{"n_layer": 11, "n_experts": 16, "d_expert": 144, "activation": "swiglu", "balance_bias": false, "batch_tokens": [32768, 65536, 131072], "train_tokens": 325700000}
Below are experts of layer 7 (counted from 0) of a mixture-of-experts language model. Rows are named gate (a neuron's input weights, with its number), up (a neuron's input weights, with its number), down (a neuron's output weights, with its number) and show model dimensions 256-383. Each number is 128 + 32 x the weight over its row's rms, rounded and kept within 0 to 255.
Before each expert's rows: a language model's description of what the expert responds to; "comes before" lists some tokens at least twice as common just after its tokens as in all text. This comes from a sample of Wikipedia text that the model never trained on. Tokens count by the router's weight.

# expert 3
Digits in numbers
comes before: " |", "–", ",", ".", ";", " |\n"
gate0 [ 85 141 118 126 108 108 177 162 128  41 129 148 111 159 172 110 164 158 108 141 115 119 113 126 109 166 150  59 136 143 165 168  75 171 182 144 121 180 102 146 137 159 116 106 155 165 139 118 118  99 157  66 116  58 122 114  77 149 123 142 102  90 130 138  73  73 148 105 104 137 157  90 116 106 127  96 148  91 112  58 114 119 175 138 162 112 126 107 159  85 115 124 105 102 172 149 150 112 128 133 101 120 183 110 187 124  34 108  86 157 110 112 141  77  84  97 157 183 166  67 176 146 116 114 140 158 122 140]
up0 [ 95 109  92 107 117  80 134 128 115 146 127 138 125  92 122 131 155 114 104 122 157 141 133 173 122 160 152 151 165  97  85 135 127 125 134  83 168  79 186 115 123 108 134 140  79 156  81 151 114 113 116 142 148 157 125 149  90  67 123 132 136 133 113 108 118  93 150 112 127  85 143 148 122 141  95 156 168 128 102 161 153 168 140 167 130 189  57 224 150 177 113 151 115 116 101 123 131 182 132 134 130 135 110  66  67 133 104 168 154 122 174 109 102 177  98 157 133  86 107 163 141  73 176  84 174  65 146 174]
down0 [120 187 127 139 107 167 103 146 146  75 104 146 185 126 142 139 139 158  84 121 172 148 123 134 119 101  63 126 137 129 101  99 136  92  95 102 176 111  89 169  94 124 113 123 123 136 154 143 136 104 138  71 126 120  97 143 114 143 141 124 128 156 144 106 119  94 136 108 125  67 128 126  71 122 159 139 148 192  99 104  83 113 222 145 126  95 132 136 176 165 157 107 184 149 133  62 166 106 115 108 133 155  98 120 135  71 157 152  80 112 130 141 117  88 195 171 155 143 177 149 147  87 131 151 181  67 131 128]
gate1 [110 135 117 131 101  86 107 130  74 198 113 160 136 108 173  97 116  93  94 107 209 172 125 139 116 184 147 100 120 133  90 140  46  97  49 117 158 173 117 112 146 111 132 170 131 171  91  94 118 123 143 178 142  73 131 160 137 163 133 152 154 100 133  62 117 145 182 137 128 185 142 158 123 158  96 165 122 105 162  72 173 131 106 123 109  93 131 129 122 166 101 152  89 128 107  94 165 105 146 141 133 135 139 119  60  52 106 149 150  91 122 103 183 132 115 155  91  81 152 114 127  73 181 147  99 132  83 119]
up1 [114 127 100 138  91 107 108  79 137 158 177 169 128  76 178  74 116 120 157  70 160 172 121 157 165 150 110 154 123 106 159 102  70 125  52 156  87 125 115 138  93 108 114 172 119 115 103 110 149 148 105 146 151 113 106 118 181 131 150  74 175  34 126  80 153 169 189 174 113 109 192 160 181 116 144 143 153  82  95 133 140 137 112 126 118 102 128 100  88  87  89 178 154 134 154 134 190  84 137 146  80  92 215 160  99  82  89 118 119 176 100 115 141  99  81 102 168 117 131 115 144 137 123 113 132 112 109  87]
down1 [ 97  58 120 164 126  76 138  98 165 165 169 168 175 135 161 108  92 103 125 101 121 141 127 125 115 147 129 161 168  84 153 172 137 190 112 186 120  81 138 138 173  85 103 124  64 112 156 159 182 135  84  93 161 206  93  93 142  76  63 120 182 114 134 103 146 146 224 157 123 118 132  57 115 113  98 123 166 166 150 159 156 136 131 132 144 117 122  85 117 126 186 124 133 119  80 137 124  90  80  69  54 127 111  87 160 113 142 163 123 163 134  99 122 118 112  81 196 109 153 117 156  88 108 126 138 165  64 121]

# expert 4
Verbs after auxiliaries
comes before: " to", " in", " by", " a", " the", " as"
gate0 [160  97 108 111 168 105 132 154 118 112 180 171 131 113 182 141  99 146 134 163  43 138 121 172 118 148 123 189  82 107 179 147 134 147 122 140 108  88 130  73 161 105 162 168 184 120  71 160 124 197  59 157 151 102 131 123 106  94 158 119 129 103 122 161 102 137 151 156 137 108 149 148 127 110 105  88 144 100 183 115  98 105  89 127 147 162 140  97 134 112 125  92 142 162  76 150  89 124  94 121 153 117  68  81 111 118 158 155 150 179 109 146 136 137 137  91 213  81 160 103 134 110  89  88  94 155 123 137]
up0 [147 143 192 123 123  99 134 120  88 164 151 145 127 102 173 104 106 143  87 102 185 158 119 107  54 164 159 139  69 116 103 162 128 117 151 160  96 160 107  92 142  93 138 156 159 107 125 132 104  75 121 173 130 123  86 152 145 124 125 149 137 139 100 153 131 112 189 120  97 117 123 158 178 184  91 123 141 113  94  87 114  69 129 123 143 103 109 161 129  95 141 110  43 119  84  98 152 151  93 106 135 124 178 169 145 143 161 141 146 160 176 120  47 178 114  44 161 159 152  84 106 110 120  60 112 118 150 156]
down0 [180 138 153 134 129 124 128 183 110 148  90 131 159 147 170  88 140  67 150  99 123 164 125  39 161 142 117 119 142 169 103  78 155 136 153  95 101 146 111 142 105  82 112 146 152 121 107  81  96  89 134 102 128 100 108 107 153 165 127  80 136 122  44 125 123 198 131 102 132  99 183  97 153 118 151 191 100 135  76  95 112  59 123 101 101 151  56 109 140 145 173 208 131  88 141 172 141 135 120 156  62 153 140 117  65 100 212 156  93 137 140 124 118 107 103  69 207 122 197 165  87 122 100  89 114 122 172 118]
gate1 [114 157 179 113 139  92 148 104 132  88 133 169  96 150 108 145 108 138 142 169 112 151 138  64 133  89 109 145 115 135 146 136 138  98 158 160 140  80 150  90 114  75 111 136 136 130 133 153 162 117 136 113 166 134 132 125 114 105 228 142 164  82 181  65 126 104 112  79 103 207 112 164 108 120 144  97 145 126 112 129 143  47 121 140 128 113 154 158 102 125 159 132 110 112 135 140 122 122 144 141 122  98 136 110 136  74 145 114 107 132 102 111  93 131  84 118 134 112 161  84 171 143  94 106 165 174  95 123]
up1 [120  93  92 140 101 172 116 164 120 158 145  82 129 126 138 117 131  99 103  73 179  93  74 137 132 174 115  98 102 149  98 127 130 154 148 132 116 181  68 149 124 170 134 132 134 110 116 106  86 180 125 110 127 119 151 111 102 130  67 194  83 176 139 191  93 113 215 182 169  77 147  49 144 182 125 139 142 148 152  84  97 192 146 102 118 139 150 133 138 131 157 109 158 116 114 161 128 166 105 103 140 172 162 180 127 167 118 140 120 108 135 189 156 141 101 128 124 182 112 172 149 127 176 145 140 107 170  97]
down1 [185 145 110 119 147 117 144 123 179 140 148 107 109 125 136 101 168  97 106 101 108  81 145 151 170 133 138 102  43 110  94 124  94 175 161 128 147 169 149 129 156 124 119 182 121 119 123  87 179 153 104  67 108 162 108 100 112 140  73 127 149 162 130 154  79 108 140 118 122 128 107 103  85 162  92  94 115 158 109 102 111 164 107 137  66 155 202 143  72 112 152 139 126 119  55  99  36 147 128 178 194 146 191 127 152  73 107 143 137 109 129 143 110 151 176 129 148 169 139 130  90 138 174 149 112 138 122 129]

# expert 13
Month names and table cells
comes before: " ", "|", ":", " ·", " January", " November"
gate0 [ 75 153 180 147 156 159 205  80  84 111 182 155 106 161 166 107 163 142 114 156 152 171 112 125 106 112 141 174 134 101  96 133  56  69 166  98  88 123 138 126 116 135 146 155 142 170 129 173 102 174  95 178 218 136 151 171  98 116 119 148 116 150 152 121 152 115 102  89  97  93 176  67 184 124 150 182 145 100 145 128 118 160 129 134  72 134 149 160 116  68 104  73 117 117 195 175 104 125 104 135 127 201 140 109 159 103 149 163 110 151  94  83  78 107 113  90 157 111 154 134 163 143 161 105 145 144 152 203]
up0 [156 123  98 107 172  58  81 159 135 171  66 115 108 102 113 177  62 109 116 110 117 100 143 115 103 110 105  84 131 132 127  98 143 171 120 117  88 158 148 154 147 139 106 105 100  93 141 142 154 118 188 143 195  90 130 104 130  86 120 160 162 177 105 107  89  98 142 148 145 154 102 139  77 121 115  86 105 108 124 161 117 151 116 109 162 160 128 143 149  58 154 135 108 139 118  53 166 133 116 137 107 106 165 123 131 123 101 120 108 105 102 110 168 119  93 152 136  99 151 135  82 163 111 139  99 184  85  73]
down0 [ 70 132 133 142 135  72 133 123 111  91 111 116 176 126  99 155 141 123 163 167 104 113 106 139 136 108 158 109 154 110 169 132  69 166 147 148 160 106 131 134 153 148 171  87  83 114 146  99 126 148 107 154 155 107 149  87 151 138  90 143 171 128  85  83 104 109 138 118 175 224 105 210  89 143 144 117 130  96 136 146 117 138 118 138 119 111  74 141 119 147  90 119 197 150 129  82 132 126 110 109 120 120 141 121  66 101 102  93 144 136 139 145 152 130 133 186 166 133 159 143 115 118  91 100  99  96 157  99]
gate1 [122 158  85 132 151 107  95 151 150 233 159  91 114 130 135  87 174 153  99 136 133 145 102 118 136 162 123 138 125 126 129 130 155 116 109 109 111 151 190 142 118  58  76 132  98  73 110  68 129 164 109 104 136  83 202  73 151  86 135 152 160  96 133 140 125 122 133 122 127 173 110 122 144 161 144 142 151 152 167 129 151  85 101 120  99  57 130 146 125 148 176 131 114  88 101 143  84 113 130  70 125 157 194  76 106 140  84 193 132 182 190 117 110 147  97 160 127 141 133 168 131  86 156 127 145 144 149 120]
up1 [171 153 125 129 102 115 129 146 126 130  75 111 156 117 114 134  56 110 147 120  98 137 131 107 146 149 109  55 113 180 161 129  87 142  99 151 114 130  74 112 123 121  81 118 161 146 193 116 106 100 182 137 119 127  79 109  97 130  63  92 100 132 119 117 150 128 104 159  90 114 136 136  74 126 109 123  94 140  69 162  96 130 170 116 116 130 122 155 101 140 139 141 148 164 158 121 138 152 119 190 116  90 125 172 155 105 159  43 122  67  90 167 208 148 171 182  98 152  73 106 112 151  78 154 107 122 134 109]
down1 [102 157 136 145 120 132 117 171 121  94 126  72  76 117 116 112 115  86 111 179 109  90 100 116 158 135 173 131 117 133 138 117 101  76  72 111 171  44 123 121  75 138 100  99  90 184 104 133 123 163 145 185 186 121 128 139 123 155 146 157  86 157 126 137 127  87 125 164 135 152 129 141 204  80 137 140 157 135  78 126  92 154 101 157 111 132 159 116 104 165  90 116  93 103 155 130  76 117 123 167 173 118 134 123 182 123 161 146 138  94 104  78 143  72 114 116 136 134 162 106 156 117  82 105 137 142  84  71]

# expert 14
Year prefixes, some nouns
comes before: " of", ",", "5", "0", "7", "6"
gate0 [185 126 133 125 140  88  91 124 147 134 112  98 110 150 127  68 121 111 103 170  64 129 152  71 101 190 141 129  91 174 127 160 164 187 128 202 137  47 123 129 161 129 139  97 114 204 141 111 192 219 127 145 123 105  93 130  89 113  72 187 170 103 165 106 140 148 162 168 178 178 122  99  49  96 114 129 115 179  43 194 120 115  87  64 159 149  94  95  67 102 131 151 134 160 123 125 147  63 107 127  99 117 144 125 190 100 151 157 177 137 111 118  75 138 135 109 103 157 123 160  96 145  99 159 129 128  85 129]
up0 [135 141 153 139  87 138 112 145 130 151 158 155 143 146 192 200 110 141 118 100 105  95 113 115  69 135 135 162 102 161 159 144 117 116 233 111 167 152 117 137 128 157  92  49 172  86 140 142 165  93 105  96 146 152 123 142 113 158  99  88 104 114 119 109 129  86 133 114 138 112 157 163 142 190 133 175  72  77 170 146  99 133 102 164 127 160 154 143 131 123 160 112 155 170 133 178 159 103 166 141  95 152  89  98 134 148 149 151  91  73 109 165 107  84 107 147 136 106 163 142  89 113 191 134 117  83 182 109]
down0 [154 133 129 184 113 109  84 179 125 144  72 192 181 121 106 122 139 127 127 101  85  56 134  57 154 126  69 120  73 128 172 116 125 135  85 163  77 157 108  93  93 153 167 112 134 128 132  84  41 134  80 164 115 131  95 108 142 139 121  96 144  75  91 136 111 150 140 142 127 173 120  71 126 106  76 117 126 134 166 145 140 156 161  98 190 113 120 178 117 161 147 108 193 104  94 106 112  98 146 128 148 137 131  91 146 141  97 103 159  77 175 155 121 144 110 134 176 113 131 107 135 126  92 118 147 158 147 144]
gate1 [121 121 139 141 170 141 186 154  96 140 136 141 136 130 117 113  82 145 134 113 150 100 126 124 145 133 181 106  32 100 137 172 143  78 135 123 200  64 197 122 136 163 170  86 131 163 144 164  80 114 144 148  54  78  92 178  96 140  85 123 101 159 125  88  96 117 151 198 150 104 113  44 154 115  84  57 125 142  83 159  89 156 136 100 120 106 121 140 135 123 165 123 167 125 102 197 165 122 120 105 103  75 154  68 111 150 117 168 147 153 143 135 162 140 100 106 176 117  53  95 146 211 127 127 130 106  98 134]
up1 [151 123 193 137 132 128 139 121 120 134 154 112 118 134 161 144 165 126  87  89 103 167 208 155 139  93 172 219  95 117 146 108 121 139 115 111 120 140 169 134 129 147  74 197 122 106 164 142 149 171 159  99 207 131 129  92 123 168 179 131  95 157 181 154 132 152 152 129 113 117 154 152  62 116 174  86 135  81 116  82 141 126 111 143 168 184  87 127 159 141 108 153 173 120 166 107 129 128 152 159 174 100 107 121 135 186 128 145  81 112 159 122  85 144 100 171 132 122 120 109 120 103 133 136 127 145  80 122]
down1 [133 100 150  96 136 110  66 151 118  69  83 115 149  86 129  99 156 118 118 103 176 129 115 152 151 145 123 171 170 210 132 131  77 160  91 139  78 165  75 135 131  87 124 152 111  87 145 152 142 119 102  58 121 143 117 109  95  92 122  85 104 101 158 170 126 142  91 128  83 107 145 161  84 143 152 130 122 123  68 142 177  71 100 123 156 134 140 164 134  78 108 100  87 130 146 148  61 177 136 147 114 114  36 179 165 145 169  96 157  85 120 169 112 102 138 135  90 135 128 174 127 111 128 124 137  70 108  91]

# expert 0
Common nouns and numerals
comes before: ".", ",", " in", " and", ".\n\n", " years"
gate0 [143  43 124 140 168 146 131 166 156 144 209 159 136 155 155 187 153 114 148 128 141 112  97 147 119 157  88  89  85 143 138 145 118  70 132 139 139  82  68 122  81 131 161 129 121 131 113 145 127 126  97 103 100 100 125 159 106 143 141 137 115  37 109 111 195  71 143 182  65 108 143 119  99 105  84 114 149  88 131  79 134 127  73 162 119 119 125 108 138 167 139 108 139 150  68 126 100 113  75 135 141 114 115 107 137 118 137 175 135 106 168 110 134 132 133 117  78  92 123 160 125 146 124  73 139 146  79 135]
up0 [132 145 127 167 139 149 116 167 113 159 100 113  86  88 122 121  62 136 129 144 163  99 129 139 163 107 151 133 162 169 130 111 107 166 118 107 153 135 114 151 110 153  87 102 117 159 171 138 118  81 180 195  97 131 131 116 120 103 110  86 164  94 135 114 137 156 125 103 149 119 103  86 180 139 130 134 116  79  90 122 108 104 140 139 139 110 155 107 147 112  97 141 138 100 149 118 128 116 140 175 111 157 240 103 139 169 125 121  66 161  73 177 162 179 142 197 176 126  85 135 137 100 153 163  84  88 169 230]
down0 [127 162 134  57 120 121 169 148 103 151 116 100 155  97 130  81 107 109 118 187 190  88 114 112 118 198 163 123  95 136  78 102 119 135  81 136 134 153 106 155 169 107 137 139 118 123  89 167  72 118 172 167 146 180 169  38  96 187  76  64 115 220 151  76 101 112 162  74 133 111 123  78 117 109 179 123  92  94 128 159 179 124 120  97 142 110 106 143  80 172 125 119 164  95 155 107 134 174 185 107  81 127 137  86  65 144 112  62  90 122  96 123 104 152  61 115 138 141 129  95 137 120  99 112 119 176 133 146]
gate1 [135  93 105  85 196 183 121 113 169 145 104  51 119 181 150 163 155 115 157 172  89 145 107 135 148 144 107 157 135 108 137 109 151 140 104 150 133 142 152 169  61  74 104 141 125 176 106  91  87 145  90 105 117 159  94 146 116 112 148 151 111 107 102 130 163 145 107 143 118 116 118 147 127 135 115 103 158 120 196 131 160 134 158  97 134 221 114  28  97 108 127  97 117 127 154 122 106 149  88 137 119 158 139 154 148 146 106 121 186 136  97 130 100  67 150 183 104 168  89 159 154 159 162 136  86 112 160 107]
up1 [106  92 113  79 133 159 133 122 166 182 132 119 129 129 142 171 161 117 161 103  70 130 126 170 108 109 113 195 110  98 145  39 131 103 125 109 104 162 153 127  92 169  72  81  77 156 122 118 159  93 143 102 129 168 136 107 119  67  80 198 131 120 128 127 138 183 162 159 156 130  70 160 171 172  70  95 169 111 163 117 114 136 116  94 110 144 149 116  92  66 129 147 109  85 188 150  97 174 108 176 143 129 131 120 115 133 135 105 128 142 158 180 187 105 142 152 118 167  83 166  98 141 170 134  94 156 160  93]
down1 [175  70  96 138 142 153  94 137 108 120 164 110 174  90 112 135 116 142 123 147 114 104 134 174 138  91 130 213 136 137 190 137 136  78 127 103  92 119 130 139 160 152 100 104 154 118 175 129 115  84  98 194  93 156 162  84 134  41 100 161 131 131 119 149 155 120 150 103  96 164 167 158 124 120  74 107 174 137 184 153 152 206 126 140 135 193 133  81 127  90  96 170 140 176 143 133 125  93 113 121 174 123 123 138 124 114 128  65 102 135 151 153  59 157 157 168  64 152 120 133  78 139 119 147 155 138 180  94]

# expert 15
Table and list delimiters
comes before: " ", " \"", " The", " —", " A", " L"
gate0 [109 222 200 114 165 140 109 126 137  75  89 140  94 180 103 156 112 142  99 124 118  70  93  91  82 177 134  95 120 130 112 184 118 143 153 105  92 196 222 133 180 153 125 122 130  82 121 121 114 120  45 136 162 121 120 125 177  54 126 150 138  86 149  80 104 155 132 160 101 157  97 123 117  96  85 105  80 102 139 123 156 130 104 149  93 132  80 166 129 137 109 171 101  92 152  83 150 119 202 150  88 138 163 136 171 133 183 129 103 158 123  88 115 145 154 143 137 166 141 124  87  99 195  85 117 140 149  71]
up0 [164 116  90 152  99 140 114 185 113 152 163  76 170 122 150  68 183 133 132 133 116 150 129 115 165 123  93 120 111 109 125 104 129  57 140  87 135 122  42 139  55 136  85 124 146 172 156 145 170 134 174  59 117 114 134 133 134 201 141 110  99 138 173 162 157  94 119 124 126  78 126 120 118 142 193 124 129  79 136 176  89 143 168 153 131 113 198 108 143 131 181  97 168 219 113 147 140 145 121  57 153 148  69 118  78 166  82 194 136 104  95 101 115  84  45 196 111  97 158 107 109 127 100 172 133 145 150 174]
down0 [104 106  75 107 207 174 138 105 129  68 189 151 137 133 144 117 109 112 163  63 105 184 117 172 118  94 138  88  98 130 120  76 112 151  97 151 191 156 132 119 124 129 116 100  78  83 162 156 167 201 136 125 140 200 110 101 129 128 168  87 156 137 140 129 172 141 140 160 120  98 134 111 134 212 108 120  99 150 130 152  78  87 108  99 138 153 118 166 115 138 135  99 127 177  80 182 155 109 107 143 113 119 108 142  81  23 163 165  91 160 107 144 174 147 106  62 176 131  77 159 121 100 135 153  99 147  85 146]
gate1 [ 82 183 123 107  92 113 155 112 135 135 145 106 105 123 122 173  99  17  81 102 100 133 142 150 111  60 139  65  59 134  99 146 157 136 131  82 114 183 185 153 119 124 159  88 129 130 125 157 153  56  92 137 113 119 109 114 137 213 190 102 143 159 145 169  99  94 112 126 136 166 133 109 133 101  92 135  85 110 126 126 133  77 100 121 148 144 161 166 104 113 140  94 151 105  97  64 104 127  74  48 164 140 135 124  82 130 121  93  50 169 134  97  96 121 101 131 142 120 122 125 104 119 166 102 105 105 116 132]
up1 [104  55  98 101 138 143 199  63 126 139 105 110 163 153 132 102  68 132 162 131 140 166 203 116 165 108 119 133 169 107 150 170 102 121 126 128  85 119 159 114 160  40 147 129 119 130 162 125 171 109 139 149 145 195 164 116 142 106  71  80 169 137 148 119 155 157 146 114 132 126 158 148 101 130 110 187 154 171 142 123 170 126 188 140 110 142 118  94 163  74 106 136 181 134 113 175  92  90 162 149 135 105 172  92 130  50 165  98 186  98 109 149  96 164 144 155  65 136 155 102 130 159 131 139 100 169 162  93]
down1 [129  42  88 119 149 144 174 145 151 166 140 157  99 121 143 103  84 169 135 144 136 145 148 112 139 197 161 162  92  82 123 123 167 175 106 146 127 146 131 128 116 135 118 138 168 103 149 119 216  70  93 144 167 164 206  87 114 148 104 113  34 100 169 103 112 160 135 114 145 117 106 174 139 160 105 176 183  94  97 106 118 101 167 139 151 128 172 118 163  96 143 126 148 137 109 111 100 129 135 112 134 162 150 129  69 139 128 101 143 144 130 150 123 146  67 112  91 162 117 140  93 187  90 117 116 102 120 170]

# expert 9
Brackets and line breaks
comes before: "-", " |", "|", ":", " (", " |\n"
gate0 [147 223 145  94 158 107 125 133  86 154  85 103  72 134 116  76 105  88 133 100 162 120  80 156 120  84 192  99 163  80 164 141 118 129  88 134 193 159  87  77 138 112 117 126 103 183 137 147 135 175 123 121 171  36  99 167 115  73 133 176 132  68 133 161 164 143 217 118 135 124  98 119 106 118 183 146 137 144  84  87 159 132 153 152 124 142 139 138  95 138 148 179  72 147 122 111 135 163 124  89 123 165 137  33 159  75 119 167 175 140 153 130 140 114  90  72 165 152 119 171 137 107 197  73  69 103  74 132]
up0 [105  94 173 141 152 136 113 144 123 129 130 139 103 104  80 127 189 117 126 149 110 213 138  61  95 115 191  98 110 112 111 165  91 157  71 144 141 160  84 135 117 140  91  97 122 157 112  95 118 164 127 159  90  88 111 145 117 100 158  98 145 100 179 137 218 149 129  65 109  79 105 109  82 125 154 113 132  84  72 115 143 196 155 142 109  98 112 183  95 126 135 162 137 146 108 177 156 102 105 134  87 185 126  80 170 169 126 176 104 197 101 162 157 126  96 130 170 103 115 186 131 158 181  98 161 135 107 111]
down0 [ 85 136 168 116  82 148 110 128 129 118 135 138 138 181 123 103 145 170 149 178 105 139 129 135 141 136 172 137  84  79 165  98 118 185 113 183 103 123 136 116 154  95 120 163 143  87 126 122  99 164 137 136 145 139 177  96 109 120  95 110 134 148 177 128  56 109 132 173  89 151 144 158 119 128 135 117 208  84 158 151 103 147 139 131  95  96 121 114  70 129 131 168 100 133 142 172 136 137 130 160 115 135  93 110 134 119 137 138 154  90 159 127 115 160 121 115 117  87 117 142 178 181 133 167  80 115  93 110]
gate1 [156 113  69 133  84  79 156 139  91 134 138 153  94 112 102 164  75 147 142 109  89 123 143 136 169 116 121 161 170 107  84 129 153 137 158 151 122 122 144 152 109  58 104 115  92 160 130 179 154 214  83  80 137  94 145 119  80  99  84 165 154 133 108 106 144 104 117  86  91 123 117 112 134 112  78 102  99 106 131 125 102  66 119 174 157 100 161  73 121 122 123 115 142 153 136 139 191 151 214 130 136 106 140 105 162 171 105 194 120 125  82  71 132  90 128 101 108  95 128 118  80  94  65 117 165 112 130 141]
up1 [184 104 172 101  66 128 138 147 132 194 173 115  98 160 139 113 188 113  77 133 116 126 164 184 174 145 155  91 166 138  97 102 105 131 154 136 104 145 134 134 149 117 131 111 159 109 167 135 154 153 100  98 131  96 101 130 160 118 167 201  92 181  93 135 139  58 153 145 140 123 101 129  94 166  97  61 100 136 117 141 118  97 187 171  98 148 135  99 141 171 168  88 127 140 125  94 141 207 162 171 152 121 154 121 148 125 131 111 137  87 119 105 136 109  93 179  66 112 113 136 110  91 157 152 126 120 105 128]
down1 [156 112 144 143  85 139 142 127 134 170 149 180 185 163 179 117 111 114 103 156 127 156  82 175 133 192 137 108 112 117  99 160  77  89  79 166 108 121 126  91 150 144  97 106 143 124 168 177  87 153 118 130 139 114 108 124 172 137 136 119 121 126 160 148 142 113 135 139 181  96 165 111 107 158  72 126 120 133 116 106 115 124 144  91 119 164 108 125 121 170 199 121 165 151 154  63 117 198 132 117 141 113 124 104 106  78 208  89 149  88 156 116 161 149  67 145 115  80 140 129 154 117 170 163 122 176  92 125]